{"n_layer": 17, "d_model": 512, "n_experts": 32, "experts_per_token": 4, "d_expert": 112, "d_shared_expert": 384, "activation": "squared_relu", "moe_layers": [0, 1, 2, 3, 4, 5, 6, 7, 8, 9, 10, 11, 12, 13, 14, 15, 16], "router_score": "sigmoid", "normalize_top_k": false, "routed_scale": 0.5, "balance_loss": 0.000842, "balance_bias": true, "shared_expert_gate": true, "init_std_router": 0.0182, "lr_router": 0.000818, "vocab_size": 8192, "norm": "rmsnorm", "norm_eps": 1e-05, "tie_embeddings": true, "optimizer": "adam_variant", "lr": 0.000596, "beta1": 0.9, "beta2": 0.99, "batch_tokens": 131072, "seq_len": 1024, "train_tokens": 692100000, "steps": 5281, "dataset": "wikipedia_en"}
Below are experts of layer 5 (counted from 0) of a mixture-of-experts language model. Rows are named router (the router's row for the expert), up (a neuron's input weights, with its number) and show model dimensions 448-511. Each number is 500 + 40 x the weight over its row's rms, rounded and kept within 0 to 999. Numbers have three digits each.
Before each expert's rows: "comes after" lists some tokens at least twice as common just before its tokens as in all text. This comes from a sample of Wikipedia text that the model never trained on. Tokens count by the router's weight.

# expert 27
comes after: " ", "1", "2", " |", "|", " ("
router:456474579500475496482552456485478502493462463548538561493459422479534521454490484481532529472485476515485491460555507544446534455480473489491451497492505526485574431538439543429559557464493476
up0:487514525462456508444475493475523448477496456466504516519481538451483540432517512532469480498489472434547488510475528514516484445546419504514516463452485512498548503502545499484521481515536597
up1:515469500472483538483547531582526537510524469487481470551548442561479490510488504467580573432484493508476558450489503520496502536484511467536513545517514543475492492489532519492484546494499566
up2:493508524534506451518530484532580494410471545585444483521520416534513513487504479516458518486470492466494583521525454482441516469546469466480529504502437514459550530572490460502532454546500546
up3:497522493545447514522473475490443509434499562569473505388548502554490566494533486475475481512504499485481522496499523480464502481480465567458495501594469486487472526438489503541496445538531547
up4:548519515411534621514511507543494557512516515537609453479475524463490494633563491504473562502454450508529510449575501564539489515523413475524499454509472439531467488503523591492519474536557547
up5:510471501459423509526519488505542546447509558557420439528569465531484515466474431524529480522541395512532502509546486477502480440550488467476523517478453521555493478551497510491477579470486489
up6:528481511499452544458496518489466537505446532526482523467555452480511537559481504529446491455545461514524500511442563505515444561479585513472543468508497490533454508490473596521513457556493490
up7:496513524516534524514505495510468543499538505529523509542399465563534585556501488447499529481473490480438479469512575596513466494550475497506463571499516464423467451512518499501548533536478449
up8:459484505544461469457535536561422523433499437535520531578470425490496487519459497461539501551544435493516522543508513437517455438511539521539473494520500462572517595471523481462448476399502497
up9:493536454505468547458497497516481530575482549552411519448479538491463436464484511440529445452565497438533476554504533524524550477448567474514531537438471520504520451474581551479501524559488508
up10:486525481486524575518584498480564513542466494526525445490492422484493614439519479490469553456557492497497419606495522530469522505531415451510515491467444499538491556463440484565492568514493476
up11:546543485545500510393506506493494457505503449616556500545487429522528548495532518539577485483453461487509491550534596573515512590501504527472498496514472471456468539482463475460532486465491579
up12:533454525450538433550455500524457587547475539459436463432521513530570484510438530493565521520534434445489436505414507482480473499550577482456584474508493491521558537491516570485503461477497526

# expert 20
comes after: "\n", "-", "==", "|", " (", ")"
router:511535592531464474514487415509469425458466530478473500535472491495510495566523453553521530401565433515526568526539526498520473546494511552454487502508496499427445497524501574416482492448421543
up0:491474510491479530479506391482435509448482542504543463480497427464516512483450527465516508453524416517474489462525455518467487525520472497458511523498542504421461445508453511463498468522524520
up1:516488492578542466529506433524446518443506504595503570505511551478564545436535464518542493545572480522457513457511517545397467513495584438434444492502507495423489539487504486545426487504467498
up2:533392502589513524512511533538486548515499477460557501573503462540507469500492516469509524494528529443512514531518429424432522422493477390499478513507472454538554458509446475526473543549501506
up3:542534504496470569459560518424485498523455488571468441454471471525474534496487528508439499536483449482528549438442414498418534513527560519489511505480539453446594551521564556437503524464510495
up4:477487552548451480456455484499490515569588526485431478534537474547458548548472521439490539500462465464492611540461539483531433497496501495505476541484420468488504495468527571449470454537523391
up5:472465502516490491604469467580493445519574506500483512494519533603484533557526509468490470440459499479550432476518546499533435527515432471577477475541493436490523494568471529521401524508510501
up6:520454493435558581526441499471526486514459477497515498569454432461448508538487528450563530417466462585479596530473531549551505520489461590452484454446506522498538532424541511460447480479526441
up7:457490599561528508489421465559478431497541450464492468514449451538516546463540554458482456502520539515481486534468561507499447595496454539482569501492510474460492533511457496528535487485544472
up8:537447495540475460445505536444503479525465549484455464582548458504534526518429476530468510479478544489564529475478474512496561528447524474462498531488547500490519485481495523483468495469480487
up9:520491404507445511447564601468468494582496522435465554445448542519488466523464551501559444495475486480470509497495480550528497450433520560491431448540459507480496473475532545526437497540499487
up10:517363477457488463487527522448511492476554519455496550518563497473507522428545485551495530514526522500588510506519523501481583536469537563490500495482446491590482453503461434496541498479460535
up11:435519481444471487494504516508512470507478472552502497498527488546516580455529470412564478562474471461521542568533502451518543506542454432464514498482426519506444440556408475542474464544484484
up12:544520458498513462541549492473423479519556510571577565495420482519493480489458434441487524514549538475456490477451541486506515558439482570407474441541502451482512487542521432502442474529513448

# expert 14
comes after: "0", "9", "1", "2", "8", "6"
router:564518551541481490534545504512483458521467478524542520535443504587491480512486522464521537469497385494507454549533542446471546502541480495476459501517424521570602507462512575546492465488540441
up0:511507557475513536555548528589511473524526528568524533529462493524551519571447535559502559473491522494542462539527542425465537584433464527505529491538450476486414489477539515485476499396564521
up1:515481470448547482496508525543547531478534510428553544545528486461543556539510503442471507465479494505516585507521470474505536479489427501526490499475422502492498445455522522514510483432568494
up2:487484458535469467451522522506485481469500457517557510530526536499465476471499578470502543548537509483510504450477417497512510520503593503498399516562517461457458487498464549536591485505456477
up3:551429546549572552529500475562469472495456505517490544505531486497519483517406498536546471446507577496500560432564470432543532476492502498537432470548524499503477467533482556525457610498547473
up4:463515551516547458535603452499504555493507463464496507474522476458487521535477528485516551539496463596450521533537515552449510526491525498513528472569539523518433519435426562571565542490452452
up5:453440542500529437549470487456493489476509483580519520478475495525466501470552464467500550499504528568514495516496573568508490551443542535481474492510611517510460556437511509497489482461535493
up6:481568486560463500474539584542439471497543441464487446607504494498472580504485478533488474493509431525502516498482445493521441505540542535465470502470559502464517547535483469500574497537498470
up7:529468531467477507509497472541461467538481461455493542513512535411507560497514477514550442536528459451541571510508518454483432478514568547468487505494544524582529453563487510523490490470527539
up8:455510470499483451454506523555480545574536541535412470488479514503509525490477500553467507486496551493519494587494430464524534504477474511492488457440487491501497471480490570511480511496466451
up9:516516513482454505452522448452463430468464495528354509489520414515469501481501558583518467462485491475591493480501527530468462527480536479425465486556442486465459500531565491569479511491477532
up10:459503585528511447496417473494490531496476560583457518585536429486543550538515512494513479510483422518490495499498522528542441539512521538510469591474401500457580566471514519576481479413504435
up11:483523463512511521496455529626404502537513523457502508495556479521536494480432485440478491548542519470466433456475569482478535496518473528459548533474455489476468448524462483431510481558490509
up12:560536508518478437551491503489500507542510477487500465562512598531440507539534504490529498597513470511449483541444511585477430538471524466493555484516403573507581526434532567477559416539489515

# expert 17
comes after: "\n", " |", ".", ")", "==", " ="
router:484457509492522478546491527559470559462530490501531413402468441556476472466499498531546616499571465509486490472538517515530554542554467547483527534510500470504548457462489477486474559519505515
up0:439452558515497442490518478452507487563498537568471456508479556539542523481501470444543482456509511512554476516515519474491546542508445557457464512477540535409503500465458538514486475496508527
up1:530474474494494497510498538535524493453469543448483512546551518509532461509513556530589442517585499568481521551497524532557479446433490440556542531474477495510487525559481522557424464492483518
up2:473491505499509440438543553537430513504445529469506477522510583436475525502521512508557461476463399451415433553490468506530486561472506546455505515525538517439533468432451513512510554508466396
up3:460453511474475523576602482516495488594512442529475535511535521488560498484451454498554516467483500518468532413505467511538529479480432476410527496485517452545504532501506509514509470522481412
up4:536420522530498557533484449437538562525528503473555505474516453476509517412450457543468536486516488562552524500445515512462528441485494489528463481489487478470475540490525548475572455504459558
up5:449444472544515472581487388517459505574572476467518504429545548557528544506494519509499525440529517496520486516475484527519534537475448571510439531523484480457489600554519523516452480461458539
up6:572450508494506462513531435511515478576517549569430471463545482510489491481387484563520506454509498458501524477452522521472484496547459495503442449538455575453552527452535549459468510493486481
up7:425485492490514573538507556517537510529508517544536600436600508513532518467516520519497489449574518582500574474540531460503522530482482544477489523408464455531489495496502527515512530554486520
up8:514511526463487479468455571514466483450489457470485554547530477503526535434492484423470514485518518435473451514448495557544559552447518491506468417514536556508530491496505504499438549476544558
up9:482516542439449540526503435455485517512492511491497448526534566425427489524532516441475543545534549473470499539433479485535452508618429521479423465478476456428483564529475532487522530457458520
up10:461474567569464468494536485503384539505484493489540548455534547535519501470514528569496531430514511529430574495492460498546465571491500501494496584599521559505549507544509466502453515599508482
up11:568443521591474444485563585574515552482461558581530475440578547534477382457519463544572540441536463511438562489506486450459490508491502510431511505527451506537486571535462498481524487457480519
up12:547470498456519497519547529554555490469448547514452500552527520570488472466434482548504522501532514560525475478520493453545520444548478501536487549505477473520512501547504492538495538449503397

# expert 10
comes after: " the", " a", " was", " to", " and", " he"
router:497436472524495457496535432383477476496474494517476456554554507478528486531504523499533544482593506446495537465482553503463563537521525438440494582473463624545462521502491505492524531455515560
up0:554490516510541532517559502495479551464468547494468510500519474417490450411449507493528476511486480418520554504547479407465557436534512403476502471496446548474434555487490488498422460473479523
up1:467507427507438466496564474557494570450473443501476487516537536576516561491492477526493502473507522465445537494571528462486546493584451515500490486532458409518518528539472490502530490436498511
up2:492535419505525457455501434483505593489534566492561501530532525564525491532564458520577579527497446502414512587522464614485507466491512505395533553505528605507463470522475504491555478510489495
up3:468510596489559463540521488463464514398548526526526535504520498493516447481540579386505474470505472493477486453548479461552513498519561527464484472473450483493506516480498490502482482492411503
up4:520495529495531553558573493519467513511481547479494557534502539512557502496520504488509467477475521506390513543505429527474491504437493501557406517429484539486541547451460454487494536641508522
up5:470445483582530472588516558455494527477517530523522461455553506494543478498494502412496561445515493455546465436602469521514486537471580453502472522595460511542377470511495519480492541460469483
up6:509491524495556444471505554478491437542528459484572533506510470533545534499467452492518512462513487469565499478522457538469463494470457448540465507541551528450446461465536568486455538456500499
up7:489487476465457534494466493526455561448468548483452490500540500534603538486484534454421451421492489534536526419530500457472449542494451496425507562540475577452509490473435529490521558492524561
up8:411482476494508491512467436456516518508490511506435576535516475499517537479440532488557482480494478498534509421438549458458518566532507494455508522510461525472457482537477489485396522440508503
up9:450478465494439425538474556485510564485509569515512531572436526472488386454520479563551460501500497440460481498514505524478553481485536506503521474495482459546520440478466486492551504498497386
up10:532456531527522514523537437487475490515514516529534488512499466558483520514534491445450510536540510528577497480520486500444575545504419530484460505432529486486477439457528530538447516478512507
up11:516505473474511481456463553442531492605578477510549509498487557530479502525544516473507511443535458477463513588539524592507517445527491497469439432474471444514600566561458512543543515509526476
up12:467443516535460542510502450477475504507511435534448461556501544533519444512472497610523474483485543507528507482530412473491443557471569533499457572514456489525553552463479540483489495514566495

# expert 5
comes after: "\n", " a", ";", " on", " J", " A"
router:459429518446406437535560447482410494505500479572500479502493513491504501497474548508498508510580482541501480437459565425484496499505539507456470495525436531530483481412481545486534515450561448
up0:457533444474518505524434589507536501485493477394447514501509438476465495509490490469403464492492498505525499488504528567474482443487475545450497470543511411531502468542515517510535567423484470
up1:509467502521452501475420528504462517507461539536457452471581566486558524520561498533425524531466501487481524558563499454482491489509526557382488532483504542494506436530428526496547484576474533
up2:552488557455505457414493467456500516507494474583416490470415537485501476440472471507518474491535487496445526492539457435446532464564447599511457525510488472487489478505459543441611491531546447
up3:484452458490530489506506501494501518460469472530453497541486509517464521456522484444456466536534457527588499483545458553561548466562516468492427544524505514572503511472547524484547486489471517
up4:505433543550540500542450518546428504469569418497488513489484569541533517438533502483507490477481527534443518568520414572499514511543482503483519538515521452485455490550522540487500498435467451
up5:522439536475480591524528505576464516478470586483496476448499457571557466489524477533540534485529490553488452553528556476375556491505455506468460444468553529549436481518466559416500502466528410
up6:532485516451425513519551520465474542401477468513561492503441471543480444539483504503488563494511486439553523478484473455534490430514475494435471461437520525537496421414487530490477491433575474
up7:493529579552515488502565502432473429499516579464502563482386449497542476518475478477476557544433489482482499545455500455534508436604499567557465535478480505510497408485512423466497508483552495
up8:519455508515493469408445497501525513479462479519431517460454374430517553510490507468546469394472546549541539470466540422502495423511552466533490548540492533427469459454446518565449466512398525
up9:558436460498582443534520479478465468499505485522446500476561493522520565494494522525534409522443460436488526553516556577483493498499422518546478446510520499490463533484545464533543486493538477
up10:468461497463483392527531543463537496506560457479495468496474523507433488386544477507445511531501461463484589454446504497505510556545447577513579553443538432513483431513510567476475552482565481
up11:490497449539550376450504526466525560469528492577524454528508555457531488512383495488487537478583467525473510526492495469495496398523551429523473476491519447491451491481483513498462565483546513
up12:488536528495469514502600498443478546449424568579536578566413510447464448484485481421550558498467465436512456485490513543424484503542499474503519499474528479537472570495549516535513482534471442

# expert 13
comes after: "\n", " is", "==", " also", "ation", " research"
router:473465484523500539508459489564491538531431565503487570490511470529495495517508424546513491460533454514467499516489488499532531547516479531486475450521498550530459531472543598480465532492488481
up0:520468499485494497487535528517557483561513476474476507499448483444477544459499470470447549512522433529422530480429465498543560597467482542422446491512457523480470535485478560440453570541471438
up1:505499524501445557552566473516516506443439545462515451443530555525498514481496504447449516534442489477490412534540518526540463473580485455473493513498462511524469474453484508501516490488546470
up2:538554525520467459540530473535483461549486482525543469465485431460510443516485486503458601497523454491470481539481519554463464464537463499481484474495495537521536428448502509494451516465525409
up3:527484492486420497434458513497489429501540482513598552502452523490553447488520497500491498507559413490544454479455443469485519606512477496495515465557447497480567492486523499444486544549467432
up4:546486493482484454506484520501549469484532523540536536561470448569559562448472463448553446558527438510501456442493480521517446475518472479455473554522507554487455463589608533466501487466565503
up5:556470500512522499504450447488496517496531509536471537552529501502453406479484537482525428529563453508468530610519493491481544437458536542550502470508458532561484519472498483508466517459478484
up6:509476493470566507499459510512478520489564551386456482432512532518461497577490503504449482522447521532454577549476473498489515467503507509475484518549467510508497496479540507444517515427489440
up7:563459479490490539483517420536465475478531485478563505479567509561489490504523529506612468415512460480430606507449496545446512514549492514476519528560431542543511435540541475467526440527484508
up8:524413515437480513481513495500518485533442488552498510528552442453524552525473482487496531501527483510395454479549548490507498522451451520505495494528541502458549463430501524515540498521480514
up9:463524481487497478504480503489519506503512460529542491501430472453468478503453464509540487509485492530433463517461457515475418576570464508516520537471473556522470540499533472537425546500528462
up10:439501465549493562496494546422470470451478510459538500427530482465529564470527434620541528481506478516408430449537522508457448486546482562489549577486486572523518503507509454490499557536497451
up11:465474533544493548415486476553472478502470532513451592470549541486514534515548570529521531508482554482537487505541499487501524502508486566526443525530541529560559495556514501518511456547524491
up12:595468529442564539489434517565497454526502557442479590468473451464482484449512511448463538486573534523526488513567448494528493609484467555494527518580489516472514553525481555466470512505441563

# expert 7
comes after: " the", "-", " of", " and", " a", ":"
router:498417490502482485586515449517433492489541566430532484482564490497537521492516496460517514505520433535425490467513483475483538537498491524466536510536444528504493496419472514465488478482513479
up0:521507571498533452532496494481457516522554512499450578529489548450496462445518477455447404439555521532477500515412469509407479584518446479585452513550386582456473519507469476426494456543456499
up1:548499480433531495505532430494504476464508538482455504456573580505546541535432492420449534433481411463518470528468523471493577612501553442563528518528425479487559536505474522503448517507496445
up2:519450531397469503477512525454503455489454555548471510570439514420527413501520517505548447505454493506541508473453514472504554530443499521572523531497405471472511531547514570528516470525465483
up3:526433451454513513437556512435446506549538534513476468537471477520552526496538593484501538430483450499544520519402487575451485542536528544504486537539505462502514536449504473482576487492524607
up4:461440484450536514449457452419441521512505610470511504541492540493516497548493483512608414446543510476405540557505564524376456524418489550502506474514493511515578536537497502517511526483494531
up5:476523465457538507529477494465499522484546563507508522439563512534540468483505515529466492482526477500493548602562543459529528551484549455499538495487516497496533480503549497480488519445499543
up6:422491448558516483473509451574553479554523533451472552513524507527519453407463596514487574511536479560531558469483460442435435500481544454466514583482492513440468502528417473451516518444483462
up7:507390443523540472471515470478538596501573548507525498497560501501526509515501493524476537471499451544514620474495511515472567529476484470510518497512440536492520514460551528542496491483422485
up8:542465545528500551526484409444508489478495505482495515492516510521557437570535594441467563502529520508454470542478490511576509509459482501494515509427419504476532506510490518533483474454450509
up9:436472497475456537517505461563475558543550534532485531574448493521493516490401482541493498521487457456502503490484454515554491516543518553491518547519478593511403501537404565464465558538518555
up10:413467483534549555494564468568482452520554486461541480515492476500543530545410516481502494464501434501541465493534482487537494556459441540462570533554533537498533505540530509507539487453540489
up11:465423581510471452494562481511530505484520524559529434491529443494498568556438531552557528467450442502597545518412519474505578457538530530434451540530439445518526573481478499470485554411519481
up12:487553576425512490492512452489526412495503538504410558440488549487433485541511611499458510532477537459472530543492512486540546420450452543514402462507468505524509482477521482502489492426555543

# expert 0
comes after: "2", "1", " D", " P", "3", " T"
router:503507537547422496430508517561419537404524525511458518510554508535495537508460505497512495537472425461489517495485462448475478469479491585448481464532556554496486483538505541446412532526491469
up0:508536486456440498496507456562500480521481564531524533485491529502559535513454510520523492516519487485506495510465505482502465575490455488483516542520475498524464494498448466531483503487436407
up1:474533518486516543503498460518532447459596555467530534479517495487535493434509530581449534515480484524580562479515454503537459453504530498517535555466447443520484570519473519478490500434492524
up2:547438537465490461492473548475525555472543586506503468546416558522467468450495528520474499487391495494505519449548481508521543439512470523511500549484461439492465546567537599412503465535496524
up3:476529569481437465496470594563518502538467499568499492536484495450618486486531602570514409463451466439526532519449554491454436482537519537501513476517541533567440463481533589473444553486457452
up4:475510505494466489491494458518431489477521607548537463523542457543635506524513532463584511474530452537513529489522558500492547510520539505477509468550488481530448476510512494480432490547516534
up5:534506505477520509497541498510406549492463635499433548494452448498412491559495487498496459524502520535547443473498495523525488495457500518470551530506518569488521520538506558498447528461464566
up6:490463478440525521496508498505505544472513541470502534508446486540484493494434514488509444514452544441488551547463525412483565519487476472526478536603464445493548433463518475396479544503499513
up7:448530452481446442530483433483508537514500428486489530440534517491476574446528414486492436621551469530461525462508450520538539577468526457483439510528488533551469477423510511488525637444411456
up8:465490551445487492502541532541466495501511501428519468496448427569531596505497502451408529495555511500543552532493477488523560511438553494445509442499485489483540460464590505463526554444459479
up9:567432474525531521511565425543443410518436546525457573453472511544533518447529505535573493507496481439443466565479583531441547491492482562442445418526481525497519466513527559478539452565463511
up10:471546506437524510473493607528556497551429444491535494473447494490543487499533559554502469547475480444412498577553477502514526456487434461543499474568429554519497491525523470509566540511507465
up11:512443470517498531449534536482452454443499477477509491537550498499495461470502516423441528499479510493519453525477477434521468487495497531448429551506491525485462513470460471544513581490495547
up12:492514510563485545573480511484431465462526481542520502590474459432447547506517487459467469533545439520496446512550511492470535478499496470450471542457512537478453537520484538465450505499513582

# expert 22
comes after: "2", "0", " |", "1", "9", "3"
router:520486551533483513463511489503559508474503534518521542488471506491552498519451453558476530434491449512455503469554510446446492537534477473483408471484361526530554517530531544476495458520506450
up0:542519432549530457450552489481465492487575497466494469495513529512495475521479507504478468549535508519485489527570442512517451555497492570484504501515492519469470418505442491494430458506467530
up1:500402512559551571479512473469490486484446454466498456525481528474520522472555480486487480523454514498431544521491446525502469532480488527498435488449486491535508549478485551543462504531499557
up2:596531529500475494493503465461544464541563555513534483492496563545545464549492552524489517440506485503482521467592489514391495470488487558526438438510513499451528421488496557477449526525550506
up3:444541453507454435520474533520466466516488454462461514466459498528466504509481416516502500459502486562567477477411438549429485589528475549535444519471515487555497487516460529490611522475474487
up4:498488425530447502468510533482539512483469489597489434519570442482498554445573511469539496528577439521530497492564450421512506496495533484488502534511508507523518593528536562500478565553507488
up5:437526492512540417488473494575517563460532494515507456556483546511483528505511484488550495559480483493488442502583533450459494544507468471469477506499528533482470402569438480478494465539522511
up6:554472490515578573469586474474503413537475469479513496432489441507493490514499460466520552481496521566572519587538481454520549545616522487449504535559407495542527472547549507526485520487521469
up7:460479475455449552462528411494523444562479520454442519530457508467484546565501472469467533465471511519614457503513560597425541540506493478581526540452486470604457392526475549474530566519469505
up8:551514497516487492483523463503497497461549505547503553524495485474594500546504472527546525480575474546442495530579474494562487491494536543481500529456468520483488466532493469549494538483498457
up9:460468482466467424534507523502520536531519469414537457504509550491565510475515538513516562508580523447489494514495475479505498466637415500485556569600500468524514541466458551464584503484538486
up10:504546501455487442547499495585495473476525442485581531531465524522539499525467485453524569540558494550576467488493482526481479545458459506554532493526519509434472551463542502521573556535536538
up11:500543426438547504499616523541519500565494509502475535459443557567468457496473530502513465533511498436507456478557559489490561613507450496501494515502456567499476544507513491490506527490470545
up12:507560441504535544476483459460469480562453520444538471471473527502504539479500478464545580533443427532578558525526466489538522515485481484461567447458535441484498452503472550493510512427495599

# expert 11
comes after: "\n", ")", "%", "4", "3", "6"
router:501510493432472498500484515509477469533423514477508532500523535520495491508498546473543482509547479512571462468447471419492469544543525522470499513532433449481495463539519561464564522442492479
up0:586477519524544497499535489512482466481530480557432526539567501486524470485437493450479522547504510530423579512506505477488519516589461535522412461532439494502422521490437542523551530551444479
up1:493429503472472484518490507559365528477490500609492473505480541551496501503461554491519628455486522493479440475500592614499441459463463516512525478484535499593491536511540499480505495541452480
up2:483548517494512477570521499440476482480505532505588556474471534533506427414522490483461520447511553521495544513412548442505499496478471535507508544520410567521477462481462472470460518416552532
up3:493524504464473465493586490557427470461573465527490527564525541517495482528481467444530440482500473508459449533478511553460469477540492538468466583517462528484473554549494509515431462491491457
up4:520455475463517482549516501553484485558475409498483475555443538501489491462440483491514540551445520520472479511522458560502501485542508513530543566490487494548532475408509433492519507469503518
up5:496480486517550518528508608446436489563515466516461594520498518539511459475484531510565486524464488448561441415529446449498470542519465545477473535522486515558502497490539511518456523496505465
up6:485512555492530462523540460530461440487564502519403567417502494491479522542498476464578561503476451424487454492604490552461491543506457475512421484454550478490492488535531514493469496550441441
up7:515554457539421530492461449559461530476522525455457526467559560530511425525510528444447564527488479468498547552528471467429395550477499506500509489420484482517484456509504503508535465548464554
up8:469500522491509485466507547458483502526449531498538498548500453505473451530525494495514488530493532506485512461483431519448472476447530500515406554499543466512491588529549519541531458529470375
up9:412511541497490488539538503530517447568460483506518517485511575514449514473468386457515527448457527523525448534540513511490533567492474488507390512436548490494401504500517487475488486481444496
up10:543458533462517494510476514562521552427481541488507526447548419538534448461542470542570531584444426516448466477536522442474545474514565510420530561507497527458537427546512443481401498475587517
up11:446386527445497439428519553492503484516504550478534502492482548498477438521536499508510458533590546466490554583506532530437501501557486531522497549501494496466498492571536458517484525490493472
up12:453488482540482523528501519473441552419482479496539509518570498459453587492442511422427497514499499546487503450497477550569531557566534504392451490502497455472496488488536554452451498500539437

# expert 2
comes after: "\n", ".", " |", ")", "0", "=="
router:491477481563438516473440505527501500466563493507461489446560461516490432504456546522516449551490446453535495457500503453508474540521473530469474457584509496493526437534478517477477541478561496
up0:498491531482521420441512560491538461519474534497517503478512496487555463446504460558490541489425439546496489489512519465486461532522527475530386466471478523522427472533458578522484484530539460
up1:578524480541466441483513494450483499528543497503480490497434514550489546514485513472488481450466518572493492483508484542509503477476446505527506550569508458472507479418427521466507528463385513
up2:530530516476465517548559494544565510517539495525531531486500551559519516457496424560476539457514464468569477440503449460483515448509501489478503480503464474461477542472400508459501545439519540
up3:554485498503508495469449488511504559466540447523525460522522496531544424506487499544473428549518489483525539547437450539498521515546537483464547501505519450414499453503488538444486487429589502
up4:530431576498443568426489534571522465506549522511508555509368535483559507407531538507470537571467416569483479488476511473454472474470521508499500496526471504521464456489481548534505525511490497
up5:512504517477517429514521504468457526480422520471530484539521563486542528483506515461508462513483476524550501495470511467525517519494530484489432587494481479483504560523494534462512493457498506
up6:471498514508516544517468557523566558548452517518451491504450503468504464469458499523461490527474514523562514560445498526440521544542494516476507497443557521421459499453470512524529503476481511
up7:457475536513369462533522546498481448452521496578442489490553540591480539474492488512552445475527477492505478528520463517459500560523478520468439456521534497517533467521466552531457538541525411
up8:511488474577462468512431446474505509425511444531483505492557460473550471498471559526457464533505493498499529439494524545426456508440500528494520488516504514413519519555520575518441482552559534
up9:447537595476471470518501500540498526503419523489537564442543541495497508482499517446491468568512482511524470519486543517471545499469455508431483472511462465499500493433432543528560537520541406
up10:519514481496544519565498426564482504515528488540502487500468556515486495483500509496393573497456475506556446559575484511563456474513519473502422542580502476453492525431474539510456482497526492
up11:545509482520493536496501457505508392449449424501501548556519598497542527437476497475513596493459516489445437471564496525497575485481471531548441461491468492517517533441454542518472495475524451
up12:503421509533474469505627527496490550537484498515483515426529495552499511500574538521502476521473455512485528420563486499556469546471458485514432523496437610431579485494480530513432525526528545

# expert 4
comes after: " ", "0", ".", ",", " in", "9"
router:511463480480450471471489489469442479542490501526450568488498491452476510481462491538505523507524483510517518501509587478473540488482531560475397474450447552498568462501500534488535524471541470
up0:475517537495535455562564364503486481466491458531605511457459468474483462544575515413481515476511510547480434452583431511498550485518536517484514461488490432544482534485511514497516575485551449
up1:534523471420446563470499398507572506471496512496442495502545423427489493496484496466496492542524466461486534527465446493546476520516483516442495497494512448544505568550523461493452520505563444
up2:467565502474504536482492521569489444426504479524507509444451455437525520530463474497551474577520500489502458519512468476501541485514468524429522509490487514411537482486397561495465528472438506
up3:506502511504458531527492536477487506465505517554475530424504579503493515540516434462486473503517516532475449528457507618477522576433463458521537470539541550509520503573449563512518556502514487
up4:519479531488506567546520478514532493524480464519449491511524425532510467476510475537484470550492411432477478541496536508557486578524475535477489441550534456446531583494531527533468484520430536
up5:469511547453536490473555513395412548423486488498477503487480374572542516543529560459591551524540405525485486471491566570521516413539514504507557509433553526603505523429495537461516513512446496
up6:543463454483475572491448481479433454485497524498420399493469471511503530517548513490530500464583465423473501548463503467492476490576574515504455490508497478498508529455515565495469573511534554
up7:522450466505495532471461479472540444552544520461504496491554473472506539486483537449566493491486473493491486506490448464424498497513456473455518477484424478484409476513532498557513514493510529
up8:529434570505526471495508511521527450414459520464488504459473570467437440526569484446551528445532473554470481462504589570487473459477462510495545493488500521477493555515499562502471556413449434
up9:487465520487533535487510467513487458531549457518485507472496601473507505527535525443493433505459530533497437478549467509548580517427440512436447456524485577572549513508486466496495486542455480
up10:491428516481477498464506457481426508586486510479452523536528521448516465503412555478488511488460520537462538504412612500490512523517520502543466491483451451536544500566449480430456504512454404
up11:504501527473538424460573583520523560487483617508466561547543508507576562508508494481492547469452492475488479493487546439442560477479513447520483414473430488535428483495524549483542524542493517
up12:538443548440526444510461519451527480395514492569556538559479497510498555540473588499540440536473452506503525465570428558531545519541557485505494530504512511463526485524593517508492501491520529